Weights of a small mixture-of-experts language model, trained from scratch on English Wikipedia.
Size: 13 layers, width 448, vocabulary 8192, 50.1M parameters.
Below are experts of layer 2 (counted from 0) of a mixture-of-experts language model. Rows are named router (the router's row for the expert), down (a neuron's output weights, with its number) and show model dimensions 336-447. Each number is 128 + 32 x the weight over its row's rms, rounded and kept within 0 to 255. Numbers have three digits each.
Before each expert's rows: a language model's description of what the expert responds to. This comes from a sample of Wikipedia text that the model never trained on.

# expert 1
Single digit tokens inside years, dates, ISBNs, percentages and table figures, e.g. 2003, 1586, 80 km/h; occasionally mid-word pieces.
router:146170149098122111153126177198101156126158155140132172171143131122159155082086075137069108125126128108113143178108106129105100132112117172070168078178105108140101129122122104156121131139160126104074152170121169105070131138096123142142137164126108101165135084133108110105067168095156176105135108152126146158136153175125132103168108179169
down0:138132133128146138127109098106118080110163153161155171109181109107132115135125075105162071144046115111089101083151107130053158169141177116076159116101124080152150152155154118171128120131114144138179131125136160152124142138163116129075157099047114135040169183138121154141138116147189127159118142128110121184125083063104089093110133175090
down1:093099148143128110087149143186146116138060102161105106139103050187096109119160118135113123106187154137052130136107081117145114120089175139143081116123120090100092125166103098084210146140135140137040124187176117141167102136044107110155089134114147116059183133104133099147142112077123190128116129113123118169084120114129095110162095171080
down2:106148159176188153093153089104112144187102071148125123104100176079155130192090155137131159151070125118061137158137102112101070101114131162100139136074128105180109135116109160094167115224140124118162127149141118106092147100133151135128117131169130109170097126122157157119041087141142146089093139089084135026174118131132107123132133119145
down3:116104117113085147179145126135068130129096169151111113110080143116183096138164133123126138121109095132127123113143131146147165101137096077114121126115115126060156122132130192090160131150104151151156152195124126076112098165126167153107133162103140116219115196112151166135066092104123125122160117157126144117130183150143217159147163123136
down4:105121140118119111195132138146055141036114158174115151124069145103106124147122143093063106096118115083147155073140163157127126065158133095146143127122144130106150135204139117090034124123167074132070169121114093145110108118180084160115068130160180114151181135125136114131155118144140104150163165120112113127132163154142058117091086133123
down5:119102131091080145160070116114064144082138101111113131141119185110170131106130093156039081131123159154136163161112085133117134136104114144214147107145063115141161174092108148130105106163097126090147114102167112112091074131160081091131090166120139127127147117134151171157088103120131149095146115101111161165128135104094207128105069120126
down6:106091136148133117213122122116128158089145180095119185161156079196141133102120129142136109101136122157111138101149196178155180140148148134095100147127063123131129107116140084161117152089096129169127181095115143153086148167137098080101102129077107114144097183132108148083179095126119136115142161181150080134072096096132163143085126149139
down7:116094141172101084129170112158102124174167115065058131111137121143128165155130103150125174119157111179120133166070069116133080148146104152108150171174159103123131132088115109090137133107128144091158096150089186122144166125107165125138154156121156133133138102136099181116105109130166162078107106135157116153124130168169127183127149154081
down8:141123109141131132086079140083156103138145091100107111139108136092131146148115125113093135163089164138114162109203128129140115165103148181137121159089136104133068084146124135150165072134148143135094147105119120183171140126092130114126204101223147086098103097087101117174119098128118146155139151128100105088102075130128102102108093139075
down9:116140118125145141148165080116123140152156108181095173156098081087138155177135117118132154148147144165168103137119149085116107123162120116067122123167126153099142117214160116120102096166035116127140083115195103103101197118116106122132125092096109077087200110128082102045055160106178101145138140121107194186183108132189123087113135140140
down10:176127098154118089139065093118121178159179142133154144154228098178153170167103093128114104174161152152137060152118113100118166136102143168146189099108164101097098126079105101124122170112104185173156139102089128155181168149151080147145143159098132120115090181109224152137138103127098105082152063101106135080158140181136174113190169146168
down11:132115096105072063070100106127123130129153156157141086120123112144145112150097124153131143096151174175063088056126117194149108095093132077167102145109162088102162096087067182135113184136149142169105098102132136135191106121134110139150090173135150107124174162113097107132119082104109190116161093114078102180122156094110142139159112108087
down12:184153121123122067147085088073146142142166149150079186110099168136120095129123138155118144131074171124169099136134122099090115106187143103166192041115099188094180126162094148147154118123130162178204149107190147139101147132198064189139150105153108173126156132134141109095099062148147125102194109137150124140066166127139172118121175204121
down13:099169124168129141130136105119120114097122087147092128108115078103086109144147113125137120133192102167106077108138114107126152129116156196201184126085136211132086114127115146139112138140144135081151219099143163109156183088131121158154134095164084126122160104130102118102145110100103163148132137105112119113117165095108168111153075151160
down14:118151131205114115103119103094133121161104136103108144163150050145127100171052121099186125199173120144123077131126130144110099136126145197170123138052121158151135150181123160116138111114136114074156169151149078146125119121138135124167157096126139131112155138128127130081067161102177128176165143151112172122148163084109109127137155166117
down15:171122118146136122093174158127112163099079124072133181093122124100101088091144156141106070105204095191093098140150172090128138133068114170136157135139139176121095131150160177158130088137106191107156136144128112123140105192113153144144151116151165137107124098111110152153088116102096203095136153114181089098108113130212121107169079104091
down16:137079165108170089119091191168154175124070100108187089136129081115092128114143123135109168140113123156135216154128147120109126145141178171115139101130107141085114070124159108124143141110184090103074175115132193137133131097115165121149099122096103144161134127117087152127131132099072126219133149112139137075143150118116161165086153169093
down17:109149067141102125101130092143061157139162151154125103135133135157205137087074137096121112069147113091086130146080102165166167120132129084191113130103118203117067038096169105155083100116134154107153108101115153149140104165131106108150098118069126132171154162101117052131097201142146175094109155099109079146154117129115091103199141100149
down18:145083114064170140187149192118148108148151117158102149135139132113057114094168156106155078149155151093137100151154152112113086109122167128138139148121112123158081193121200136122133159141170124099128119086153096087170140154091120113129200109164108129155132117106099126143095042195178167118095125137124070092095133133157118133145151071104
down19:072137081097111163105156098123127177071120135109142125113179127124137130081157107133120138122068151149145115160077040134134106147112115067122138090111071160149158124152100158138115090148089171122171115162178108113073093162131134108112140125079152112255097138175105088180130157107180145150115188119117102144126112152148118092126109086145
down20:158105048112115128123154115104123124145096173105142125134130180137104166234152128125122126134098088146175128117148112137157080155106115129167147184122144108102135068157166126069120107107102084083129155131129164149137137097114134143147150081137158127106146191096175145152144106163153129138123124139051117138118102164151066097124060151075
down21:103099100123116143134169116121123124143139101181148122111150095148134122177138077098107179092136007106107146116152119152142113102136109050132157141156084164121117102095087105148144174167047081135131136181118086172138107151116092083130110109109100165143102102161123135160148137113160126109126163114108103186076119160154103080092168113108
down22:148119141083134119186124128070083148067139151222128180135118107087151123123124147042115127159062107134131143095190121187073099049184127121149188182140163193120117122130167166153128144141101149091046120119071157134167128109117116087109096076132096146091159149126112115171183116149162156132159121107072091131059114124112091153070128137134
down23:098188067152114139141095169098044139109169126105121162133091192144139076131153108070118110133116080125159136108120103140177185163090104100109101176119152182147170128176137120157111132149076102154141116093180116168143175102161072134128136091178152077128110156118186149127148126107138119166077113126103168124125169129130146126137123099110
down24:158186123121148142140087136122152127173134142143143157119141086118154178061116192164162133074061081106191141108136169187087187136134114154128146077133110112121117132150160141143102082156209122094131162163108133147115174099146110134093134140120141175093115081079114175218187068139095138171139133107130153113165101087156075155108144137117
down25:147131108120105116124159150124129173103123114127133134107127110083096144049114121129090095123182117193163160114111099053124158146149164147109046070147118069066171168138147129093116115101073121123160000144112099066053156144110091166078101124096094150218071106122124120113109106103074155136154120156111122106191130172132154168154090093174
down26:121107156097118128129109113124144165131096132184123167115154147138113120113123097146111157115119140116107182151101094083056113105125150113087145114109121147201132116109057110156161151109101158097165119160067162104113121103131131143107113144100086119164085075149134078070129131115109093085143202120135128146139173164068072048082139156152
down27:121127155090103152120159169124089199099115133153144130108141104110115123157135143139146158120158131140113120114113122107123140171106105119109145149090183174151168110107116216132152172220115103162112141155118144102158121148080179103121103082067121127133156083163129101159136076082171104156171159051134082179106099152105094108157086155118
down28:104032096131087151088112108098128117126164165104140143137114144184129147122100083072137139080116126131127121135086058156117094146130141130141141170124162048085147096094148076132133210131176028139181206080149166124135148161108149180103087135120124105110204108100158114154127142094106176155081127065154125138142120110117129142113075140110

# expert 3
Nouns, names and word stems following the, a, or modifiers, e.g. food, Louisiana, Williams, return(er), plus closing parentheses, that, which.
router:132065120093085082096149144138135139092141166145131053129096108137083090115169106135129123104178135140126089032135144165128091129123113092135199177112102142138112097127162186170082187102141148150167147124138142114198140145085111121150111143091149114127157162069108125161124060143099129078148054163094134178141137099117142111145119139148
down0:065132116121116117080128105131128131114105170146095086134043160107132111091144148088129165127124113117142077118137084103153124131188129122154175155134092158101141063124126082152106096220126098030135094120148138077094053208127131159098135113131115167127184109164094115127159141105134104083106165149145098164073132114172123049146124140123
down1:164062170103148151164112138141067129149087114166142157164174068125193180131133140174118169164115105114085127152144100152129081084100106203026116092095068116098106137110114120095160096156147162176155106136103129125135098103123130122121124149158156099124084088155153115118134146185089088100131099121163119152043139158066124179200143158188
down2:129125122085136190109093100187124105132131169055126135107153109118093166155114086146122125065149104140044198099096087144163122135142140143133077105116139130154118075135138093101139188196167141137126174128181118121114120170116109103161111144107154091137116126118106100141174077113109072125105102118137163146104127086151089077107081151123
down3:127170144155171129197147092114173096074090117111099127098109164101109131144209093148159076156152165125125125154156058186174134119134050132109182138208170112180205146070123167111148107168134156154141132135118037120153100134157198104085061110130124147245146141096120136167169182138159065142096198123155132101135136150133151134136117166119
down4:106115184138145132135134081108107136044158113095125101150103129142131111177106152160145146120128202093164112134170161149161127125117170091132165159126108140182166156141077166162048112139089131135145157145101098103177136125132136142141173121149169071135160134126115155139097115138131116130130166088179174148124135159121160083181165100127
down5:116154122138143115156075116081155146114115105184109138122110126099156161143101127133120154136171114103111065132099140193099081117129095064158161101164141218141143075120094146142105165111132135079183057189134134146102173133102150119057153140137101079120165133103123058165094088062167139038123143144078136118128138170183137155128168089184
down6:100057155121104100120100138129166146124150145160132151069097101134107117130124139123105164071176151158104110099126133196129129157059144107167140138067121120139147114130077199114119189114154109161133170115112151148145158166113117104129168156138132129098113085122104133108087137090115209078139119103104104193089125134120123174193139104108
down7:107166082154138149077098177175131100136147100119095122115165160182145148127097174203104098103114115213083181124109153081097159165157120116095083106117140079173198149087133123056079192078168131091090165109158085183103128092129104130137152145197154151147171104134156117155164138157132154129142114118108121084114118136102161113095121127079
down8:222136121196146102129106099094098129111111118110158112139101158145076098165117057162086175122082089123094090115166159125174126143142102140118111093139097068113098148157117167152153141135157152167084177145107098112097143152102045128110094106127119128142124154152177155163178168140102178142122131160119118128123169123091087111162157123130
down9:120170137143133103103128181188155129149137099211094126147134082091141114114118091140050123119114163127121159150118108094107158103148130109108127121116169104080075109114089174118149143137095123088085065181138134143073138172095135185159102115084157193181125123100139103065138130084110162137089101163153156118092144116097133079122141102088
down10:118115107137073131126099139148136145112164094113122142099196173127160163162151153122118130153136190161165136110159138103133169113076106140098160126103075174117136085125170162143111115086087164109117114132182183121098172117098144100091106147126057159129140141107162118163080107118174149149112167184133177092132103123147123132133102158111
down11:045185045130094040091165118151197103166110155182175118095085158127190114162070137106095156130144105144092110125104089139126133104114137136054158153106143101157105181142145132110148131143116141092135153200135130128171163125111122148106134158086170161119183142079122100073152098080145165115149139158127102152099158104184120130036102171175
down12:077128094075166127137106128083105115041126109186142111180111103118149105210150162163158111112085156137098119123164176119143101086096129130188124125111090128188084172147112135173108112115081175138146089112077099089135108121097127168078095191133151141145122227085191173076131109111122132137107124112121152135149130098125146100097171080150
down13:062175140142148110161150071119157107112168160127128165118140191124173122107116132098125129088161110096131151141127098146140152112185102152114105183118084153159147133112129093115099087151142126191204129175109139127062165067140176093096062130142082087167212105073151136141135114117141113117141163153179145120126149194107102146065131144184
down14:123127154080135092128114121101132127093113120096131078213148059094178182150143129088176156168126130113103167154144070145153115137161178152078111180170086082156085080114104119143164119176157096186113119135104120172121144118109078158187115054098155178154154098103152137131125140159106135153100133126146124131100135141085118067092159142180
down15:125082132178110146108102147130121134138120108129135151096165171098123119076153110141140187097119110141162108129109138160112170170158117083102152064075137162059098135121134147139136095092146150078138163137120122150128103111119141155147107095105082168105112097170111102144176112168112123131166111049075154105155099189065176120155126101085
down16:132164128134189171080155143131133157108119076100109133094145106118170162141123123171107177111121117099117162211125119070149093135096091180123128109168130171159151143169154116121120139094159125067106111166150117125023146096121167120123090057127116115160119121125118137148102175120121134171081109173191142135122130120103113151119076193136
down17:131159146174111134126175145141149094160100125099134124162075180101187170122101139161082090122120138162108088110098117102153111118101097126121127118101146161113120195095090124109187122136151136100096101122152153137115120097117174130111164160113107144075145140125171107133056101100110145046134065189098132072101121114121139143109121120127
down18:072092105145100172113149123135136146195165154168125177151185127116164125125115099162089167071112093171129117149100048206130136107091108161106144110125111157063125124139128104094144140096132151127110162122050140178103134129121118156130113141103136128103086096142158083110152201129110111160140106148110166135130130116060099107161115096154
down19:106096162143128197155121098089116136101161133110096162147112170121106156139106083140070149105154149110182073106162137204176119150066157190094122128156150139143156127131139142133087139136103129139105142128155141138255154111152117117090131104127136126084138093109107115137063096141151129060116143072109142112141120143095160148112095179084
down20:101135070119095180137129128085097121084107156092116141149125094125173140147135093115124101133122147081143123135184128102184156198133119140119104146120097122158149107186071141171161163129125091101094142131157205098157156206104131115149077166115125156108122148120184139164095117136132126169100199160156126105152155155118097110156164134100
down21:137168102166158091088115116118144123094133105143137148111150138126113102142150110123135095134089151160178119140118105047089112142203108093198149076192166138138135140122111119092114156120110078121110143128138157120124133160152094110136113114137155120115077129147150088160163112086142201104076135159107112125132142193121132121135126145145
down22:088108175105123145143142137116108162134133101162138150122119127095099169156148126148090087167120151085078096109108126145118074101124158098144150124112134171120110192097164183119144186152120137128136084108141100157043182154128071106109098109118128100114132135119183146143091091066193160138103155196142191073148161126110111084171122163130
down23:181092136094124129151056122092063129137146114130109117101177129103093078177111116164161149126124151099135160161090195083134152137061093084138128111126132111148190093122198132137110106137096159183168199107185133120171175107140137085106151169115084123178124131097100189141150086125149100156167176041109151153179172111138226161168093086124
down24:102132095183115124092094166204107151172159111109133120170117131125074147163116112125099085174070121132074114117086134127133130149133128107151160159147143174121136124155139132125107117102144120078045116139107162152145144152104148156146121104077136247107095145113080109148092156099171146082079124140141180171188103093156152164123103137105
down25:116143133165131129140175127116080136098155085101135098196162125121127100142156110080152109150099113087139164118097109078186124120208093170111116123128108113150163146091138080119104072076120103105102072094124100099077106126091117137141102085101115126198123120139135150103121159153127089191094124176112130105131120137068107132075081135142
down26:113119157141145130127141135131210188169128118152161129170121171174088105163133105135124098144110174100115079131167127152151086117122085176146171106098146170093110120145143106172070123174023109133137144143106143129091164134104182139196149110098090115115155105124223122101107133170115135085175126109143135111135157116111109112128143117121
down27:214115164173171134179167105040108144093130128136089152113148140093107137143139117138086113147154144148142107150106141141111170064143111136123079106066181122080101134088139154089132140101130148166138142141102174104146088156094141187184140155147124130117096153140118130160104109102049116121100121099143096120181130138175111156134129112112
down28:194201152146137159091129083122126053149130114084139126116087174117186103039099178107171118070130120114138141150138095123172101140136047100111150126151122162129081101106115085142179079143134207107147130183154120099096115094094151100072110106085108083156146128104127154170111127128113081082139163128149127099157143146130135110094149124146

# expert 0
Commas, table pipes, colons, semicolons, "of", "and", and word-final pieces like plural s or ed, e.g. Titles:, expense-s.
router:099123095192077145169154116079168150142156117145161093167133147102134171167125192141118116120076153127134150209148130180097154102169142153160116082162144098173138100172119105088155180129138160122105171184085158157091181178099167120115103161078107105148154160134132129086112135136103138142174168164098146107148076159110114093071152161168
down0:101148120107099139129103119071129101091069129158093087094207124132083091115099168130101160144150146146140164133101080151132112090150122103161156097152150139105148150096125113141124152166146154139152158092091123240155115066147190140069091140137028100117116096138182097063126086145161123141174143132136068115148089094134120159138105132104
down1:049122169155136130103127095121068091187175186129107142129078122110120129129110187160132198107145109139130161155097079099157135117074082159154163135103101142124057132143124128115123150173162098113145142135183135163123158088167184121088145174163150120182076210128154137122125170101100140105105159196117109137143126142123097093109214127135
down2:102145168125131199160167112159143080136149124098085133177121128139162114083121140134085155136156175120107105115166125151100085091137168161105164070104095148183106176107115176126071140085094133117184182126109139176209122139124121140139127090149163128121083110112167098129143137116137199122124139090069176168064132123126118072102134144058
down3:144100166154175134120133110152122115190164179189149055151095136110115186119080127120154120127112150085017092123121153127109166123067188182090129181152129167151081090103193141107133127166106139207113137113062143113118123157141145149127098142092119171107165156146112156172163086127105144095143100100190125179144141108135127140107122122093
down4:187137050092116054101115131132174143139186116104131104116054109102058117137153056174076135139119127182162105065165100074129148087139118094108166145203151087149141105124178135171108192106130145154110102173149111162139061163101125120098163088115099160175145106144107135132143102066156134109109086171084073130156138149128097109151146131098
down5:177140127172120153099145149160088162159165137106132128144086175176057124143114122145079139133101148203095097140124116094088097079170106168087119131113122128162116091095105159140165126092144119180110180172115141136161134160096138152147117143146141098096118112069133095182113156167137085071113120125152094174121158119145142186117188131097
down6:092131190162121144143054079119154107130094052123082055144126097135129101121184144122162117073111167209181087138161095132139144139123073125120159145104110097116111177126065180124149127127116154127078084116174141139103103184098126168103139100115100159183122150165135151133129179111110124130171204130158125149139156120164066098157082118080
down7:107129143114124133079125176066112116139092138135148173139149102105172154120154129192175094104089183097081088045138077104090164130124139126156098128157156084143103123159190142094135125122137094120124129125123166105180118097132098104051111101127076145164147137125129141083158094113068120108130129078203161064110119060094122138126107119099
down8:107116104169143152075183092147078165077123060133179092134123090108088130080129173109116094074094108154154156142199089164130116117075122189118206141093095091195142102148099159148118171126113159121170151103142134143124141070124124107144142105102075185133107165172141131153125079106161152182185198149115094084128124088191107111121103167122
down9:144088187111118136166128137109131058165167087165122108177090163084113167133168117154140107108143155000115095112113185147079174119134147132138107072160207068148168131161158170091096140089132161095071083122100142114134125118132157066177131125133120145041156143162103093158136073156167122126162085074174151122167079115101133093111160111131
down10:084145149119084140144157133158110170075118081154128143110137145111190116104128129088115103151146092132170119180161084107101125112145132136130111143119153146117087143112133036143132147140119120121093082149119147175061159131119147236072085138150112088173114120163166169071127126158119133141142137158119144127120130109148109021127121102163
down11:126130116154077166142099150114147165114112078183164125087167136156120133118174145125105153128128082121186152152148165110172076134148177080147113124102135143149091131137087139157119120061153081134137075191107084129057144120164130165162096135156110108161105105062062133120144180136162186107086100086113105128129115156131140162172133152174
down12:078161107112142148104164091120070137083152154082183081165121048107159075101132102100140087112171120120102117152096115102126108204170143120119170123122151125112084147112152143161143110103122128122099037173093107168114109156109103133099120129132105106127157126166087081126096157205156108104134143095081081128102189172122136180140116146078
down13:147093146111141099067103103094168126151122155079138090107126107144056100090160113148113168072083157171177117078089150158107113123087124153132101128106129101187170149126061178118138211139099170093117116111124161172150082146133090152124137125106161149176121145170080236104147126125178138152098131117122058137140130167061107130108164167053
down14:176182165156134087106097171169138112124150113156186095163141107145101110158105101091132118166069105124131117129107160088149155160183136110154179085113132130182076142139136079134157115083118164100116125091141117079172085179122147108088151131135128103073053129121067124090153163173153122087110079115041115091120098147106182183120090114160
down15:152137127114171149122119157212171150208135137187140138119138142163156129138179149147117128116148144120083168162118132104128137123131098199055088127146126135122122132090177133171167106171147135147119150130133171142130107058106140179149144169152140096169176158158114096112087156093128103148070113120182158100071134096147099115081095113133
down16:147034106088146117145133145173102112111091191106144080099146166112157131145091171121141129027082151144102084111088066123162172112197124155105147161159163164107170138090154128184146089101116141157136153125160140107157064100136201137161164112148090071093125076106126143133143095228105078111150090137168167120181145160092110134159111083116
down17:151121143170147140096116101102176147155140162120086165112118140129059072073131074044125120077160124136158191113129171068183139091095117101139108156120083172132182154115060170147128074072157109213174140100125210192159111106155134133145149110147113122101174110091127150110124167105114106142132126200104076129097155118135108152113121129079
down18:129198118105087141235157107137126107083141121134224086120101155114122104141124144170147110197053075134129091125149126181149112119183113091126184157153125095178116112130110132140109131102111132139179138143156092160189145127168066159090143083084092131124088122118148150096102140121199135119146097129162073036110114068136157211177106123174
down19:123126161113123049116145176151143150075161086105143133119147098110118137120175116061146135183147141179063107144141122128178071115128107153076207122140138123107147141061154122118114135123128140127063177128162140139124149122101090119168136207156142085185126155081124121129097102139124129108131170162131125122129109158129152093151116144188
down20:160154131145134163090084134116185074117151104157154118122146120139084120218119177117132112127108063115083135133133191154121141159055125108126159162094157110201128146134082203123104116172144121134137142131126165137094138111144147115126120100140173174140209140119162120141126072135153177147076130131109105139096142106084169180150096120159
down21:052148133141096133163115117135123131115124101083127179150171159136176135135102131156136110150115102072167202137128125089129121179169090144113157078155119101097119188098182068073104075096168109155149111167131073112096138120125111146129114120144072112126118152118173109146091155138135062139187151095102137141159103126155161195211132125243
down22:133103081164143128146229110128201077158131107131158171137070140102170148085186153148128115121097132133090107149153123131075155091049133119161139119140158099113136187141156146135201100125170079158137165112103152116175163161101146126111096105123083118153148103076127088127181130070120082190186107173136135113128132187156126083123179184137
down23:156088104080127105178049124092150068163155156180131175135140128142116157152162200117200114153131064125130126155155202126139169100108147092156125145156115139143135087125173144136147176118168183154184102069032090153118209164121164126094140132114103177080131140084105167079192084136103068103147183128116096090133138134113147154139104156115
down24:161099170124136105110159121136164120067190087143126185127127092112175134097124105168099120130082131106134153095112133139151076172151114173184139090089132123098126114079195115142103087099085143154098155146153121173088113069141130155083088153150109072146121141105164126084049100105153168111180091087209116078153105129123168139140093113203
down25:149085127138130132149109155152100167152110133123149125086148113053132130125155152110103142142102127189142111171142131120130106119098138118166076146166073130084129147083078142116153117110139121175124152085112099169064157212121115158073102139160111036169098092123082131085123141123179156126137182122122159176156138114111105104117116159142
down26:134091117067110134158123212077162094071074162194184129108119110148155126098146121164085114089120106043140126111120084118114089164088072138151122202144141114156143198061071156170133179093125139106134052097162082111089082146141126099150121156142105160123086135171159167167145158109155116137088125117119102123088115111163127116071068222157
down27:113122138112120166203156129111118183150159068105078116094149146143156187140081194115122178063117167124155100185129156124186134093136096113108109137090104134157167120084134126067107156104121115120154102128124148162131111099103114183136079178173096115093110093103147072150160170147179086142113125143105154129132175071134148127126120100172
down28:116187171141120126096144138169127133129134110154132151089113135143181149159102094158094127122148106124165171132139135104066179182124150111195088110126117093093120104150152044099104136135112133137122149154149142149090158099093116204104119110105112129152171161133140141114188123090125116113148160182112156085132174171110072112172113126171

# expert 2
Bare spaces, line breaks after headings, sentence-ending periods, hyphens, dashes, and articles like the, a, In at sentence starts.
router:177155149123123107128119133116096113090118161147121142136122188128105163156106111141146152174142122122159107146112128045108123211114109139131113158164173182125115172135144129166141105094167133081153092130143125113139177185165112148142134125158162173156104126162173166095161167185188135142103195121148081105101154185115077121176107141121
down0:121160056114079127096199115099139141163140106076166127145140069160147140175167130096087167172154123208140146168090145097087143157098163112171119163112106167069158089111131133125103085100115164142115132141184114089119106155092085123139139144179086161114048085144140118121120163117128178180108088118169126172120116176080125094123125149103
down1:123133170094157071170137135094131145143154100111161141108070172102126140117168126095099125118123128192129162117096135176092092060088137186135153163128137132091140135074058132081133150145159146083172121144061096152085115165101067145160163117138185111097166151169117136159117114077113124173139066130074100148078117142122149143120107096107
down2:122100090158145117056086101051116163098090128079141105091120109184096069099147165120168106193158139136146123154088093112104084064096120115118143106119149106143106108168099143110094141099094141084139161201175180179142120170168131110143127175156147133130089150168107127205088127105175150121115134092148108122159181095145081074063154137085
down3:090108140156093103144113173084149144113100113139125137130135094117086116153170099131115148100093101128179114093114109160135146140196165123095163190157144100106175094109104120080133139156104125102092102174110168099098143153082079153119113082151176100112130141124107093122117115040106141100161122116119105160075110135105216152117158142058
down4:116186186093110164106169080096189122104106141126141116115091078101134150156178145135146106124146141143157069113106173061145117133160167079110102160083145081150112107089118167107125168146101170182071087108123155130087093104136107093109160099114129145207136123177097118128119125145167142151179087111116148122142038123092111077133092063092
down5:171162159120134098140136147135153136105105128120147145098148151104137129103167165161112130143098144130129120099119149133140106163188144122134141122097115175159138126083142130127085099144138057148192137130096146193117106137115148179142099104176172103110089161122150138153129125155113144128133116147156127117132157088150182098078081145148
down6:119148103164099107114185146159122134132123137136112122148153146122180193098127104091129099092148132128096084152176094106050131125086153123056114101118095142141092160074189095201159120152099042148083110113140091114136104110074145122103092084045114118118175078170120168147128128134141131114143087157090119113165154147098146114163083125185
down7:160134136107125113129182118158144133107118098103154126102085120158098122190160141077122152098139105101168094123078138101149070145093138182177147156100119103116130123185157129086142069118105090065095107107130153177094105126110105120092163124130100082126154103135131079119125154101122212088166170124105150147103164151064073138135154130061
down8:142138081149183118153139110122111128127106113112087136108169150141110127145132061130109128100091040103106153185178135068138141145182153133141101137126134194202174124103136157137131126160125121098167117078159147035154193116068119127094164129147169148073130141104121105126132105048123147100109147089144108054176127070149144163096128176135
down9:136130138113167172103151108102134097130149111068149139141127150121139169143106089149090100125150163132112189027124092099139136098141135091108115115111109081156140135147120115117116173153129150134131179077136092094152155085096077117116094106096116088072181176159101119129149090117158092136169128114167128154135171093115083136123156119138
down10:147135230155128099104122112132142154132131144183110106168132150173132150174062151131168118124129179155145117097088118112098169103159154090184087105121120176159193122144103139156078161043119108122132098153090086137132146160204173107160179135142139095081131136108137096113128097192104107102089192126182083076118115084141173122100077178130
down11:120176145127106181132139123088179128153097144131140100115085115092145136178150140094151135124167163103144132134158121161108140104135124095164101103121114160061097130125178145115077209074174173111128119130121114097197118149101158072150173086132126080116167168096140128140109170127181112104118137146193097153125115167082161214130145116105
down12:099110104119140154149109206078109134169107100126109117097140130128187146136125165119124167074154098065100108185149089123136155126098147143141114113120159098138123065125096141080150143161165105083135109087094179107076115185127145134153087144137160194111133128144161148115083102172140089153171095126184117131137129154145106104195101108105
down13:120147117160134116117127132118108095167121098142122172103117116115169156140056126106071143112100139135127118143104060150095131123159138123107149084148114101163114157139137115130088155142068137120104120134135143124217103087081090110143102075123099102108111130137150095126149122141154167133152107155130123148104107084104146121102170125142
down14:090139133024094143071160163128086169141121189112108131103210135108131147150143115113166136121193088113147184115077146114200124145187113163105116177111093090084129154126124162107094092128114110104093115116114143165158072108117178121129146099133124136117133160129118137082179145177144160135095126102112130132088130194052126145163093052147
down15:125056104178117124155128136129070124124133134170104068116119148133164131147093156145117124135143106137066114127139129113096121197129103172146174132092144160119086155148127151161070036144119071103140118152129151115101145120110136129132070112138187095074117109122115111142135093095087178070138119140083124129159106094123122109096166144030
down16:097106124123109130114128163195117125157096127119114084155151107142147156144179045153137144079129088138090131099098094130122129188124157155114126100111167098081118110124131144155169172130102151207110106067157168095157102112100119169071134139129113120097157172104123131197120151083073152119125111148118149125112176144164114102166057157173
down17:173202106138135127138109135154136062086144130078148144111138114111114085141172130111110114133092139148115142127141130100180119115116076142161119182093109112122130143118159122128070129143196103123121130101148155178075152150115122103162144133109120121133153094131154122183085131139122170080177118168091194108157086152163058163114131144099
down18:126119109122105134129107141059136164188117103118095156085120164140141122149160147109145175084106105116141168131117076115084112187129136115154194094126115107163094199168126122129157104157128100115097078168128135139109101176148100102151094056090086161122196093125105124109088136127099164190128150136127113136122154117100089078150130173136
down19:093150049149114110125176106208129093130103142097101169112100143135107193128163179152117125095125121143135106148163114109118129121106161140154080162128117152098124089137146146121127126169180126070112136110208173129180164108140085129121154163090201112086138150118111095148162107125119218165099163119182171147158119104170141163073106119097
down20:158110141178207127127116183144089136114118119139182112094157052081165145156168066102176135151145111153098113113102107128151138156098158129168120140126079150130125128056137087164147158111086181116117123049156136092157179127089094145098110099149179142052130150121132133114154167144081162081126195115070137156147156134131130080153119075104
down21:177111129077133130165146115141205098166177110175078129126067172154141160123156109173148121166148136088150081080126123154091082165111132106142131068102048091126115149088137199123158182084146106174119095126114113149084092107118147140089138047157122142117148076166159150106125100136142133112172113171116078099115144111102134115115175143180
down22:157107128080185134153111096128140125141108146117069163202156072135122149092103127089152111100091083161155094184150185113119149085131175134172167184169085164093138139124130153084157129134118158160095101155129153123126140107144041116130098145124119130125109171179132175137127154154107036155165118113138135192090190122128158124100129126111
down23:183133145103102174100125132148120099171109172125085070134148173178134155170139092164145114169197101114142184119138083119122132080170180132160082114149206135116153132101103140136149145163167129072119146118137137117207127160161160153162164156115099156108138121128088170131122163122164140178174139081118083171092118177085157128128093142137
down24:136106139112120177088131134175159126108110163154116116077151157121094087099039094157091132142068176147127128149032103087117132117128168158098118098163142114110121126106078160149170144124159124122079132134080131105183089154121141153143164139114161148164103139128130089185112199116111074182175120112132062098071076105159154107125105145148
down25:117136125170150131108122070117107142150087143140194148124142145117108160137136109093099085168114165151134128167099131113157162108167106075152130121096162126117108205152128112134168185059120201133084113119136111089132122128105115083153202157091115090165103087143120084157117150143166139192144124123126111115097147160149067133176116137103
down26:165133122144134153172130177119096107158138164034122110106122106174104167158146098157143089100145138104124100140165059122146106165114179146149058121126134123150149122167071064104075130181137136109114062107120162141098151099147120195122120105059117139086117119152125121145119119085175174148112089138085141134074096094135158100126103061148
down27:138116118187107188133198147055110122090075119104093101106137141135107082109146148106195092208141149065105151186136164158102150089127130139196170154092147103153184162071140149160115095107113119147016178121107127127127153137159149119120142119144126137172128142126145162188154148098089173116163175121114222145154074164162116077150142079142
down28:137086166089087115132118171163113106138119104093085097134133119140119138120057128157187148081116143115152114071122096152104133145151089128136143126179129105130113130044121131133176201111091080156134088114068139117067065118118207097198124102110110143129118130057135153072036144143113138096154138197091129132110120116120118138141118087149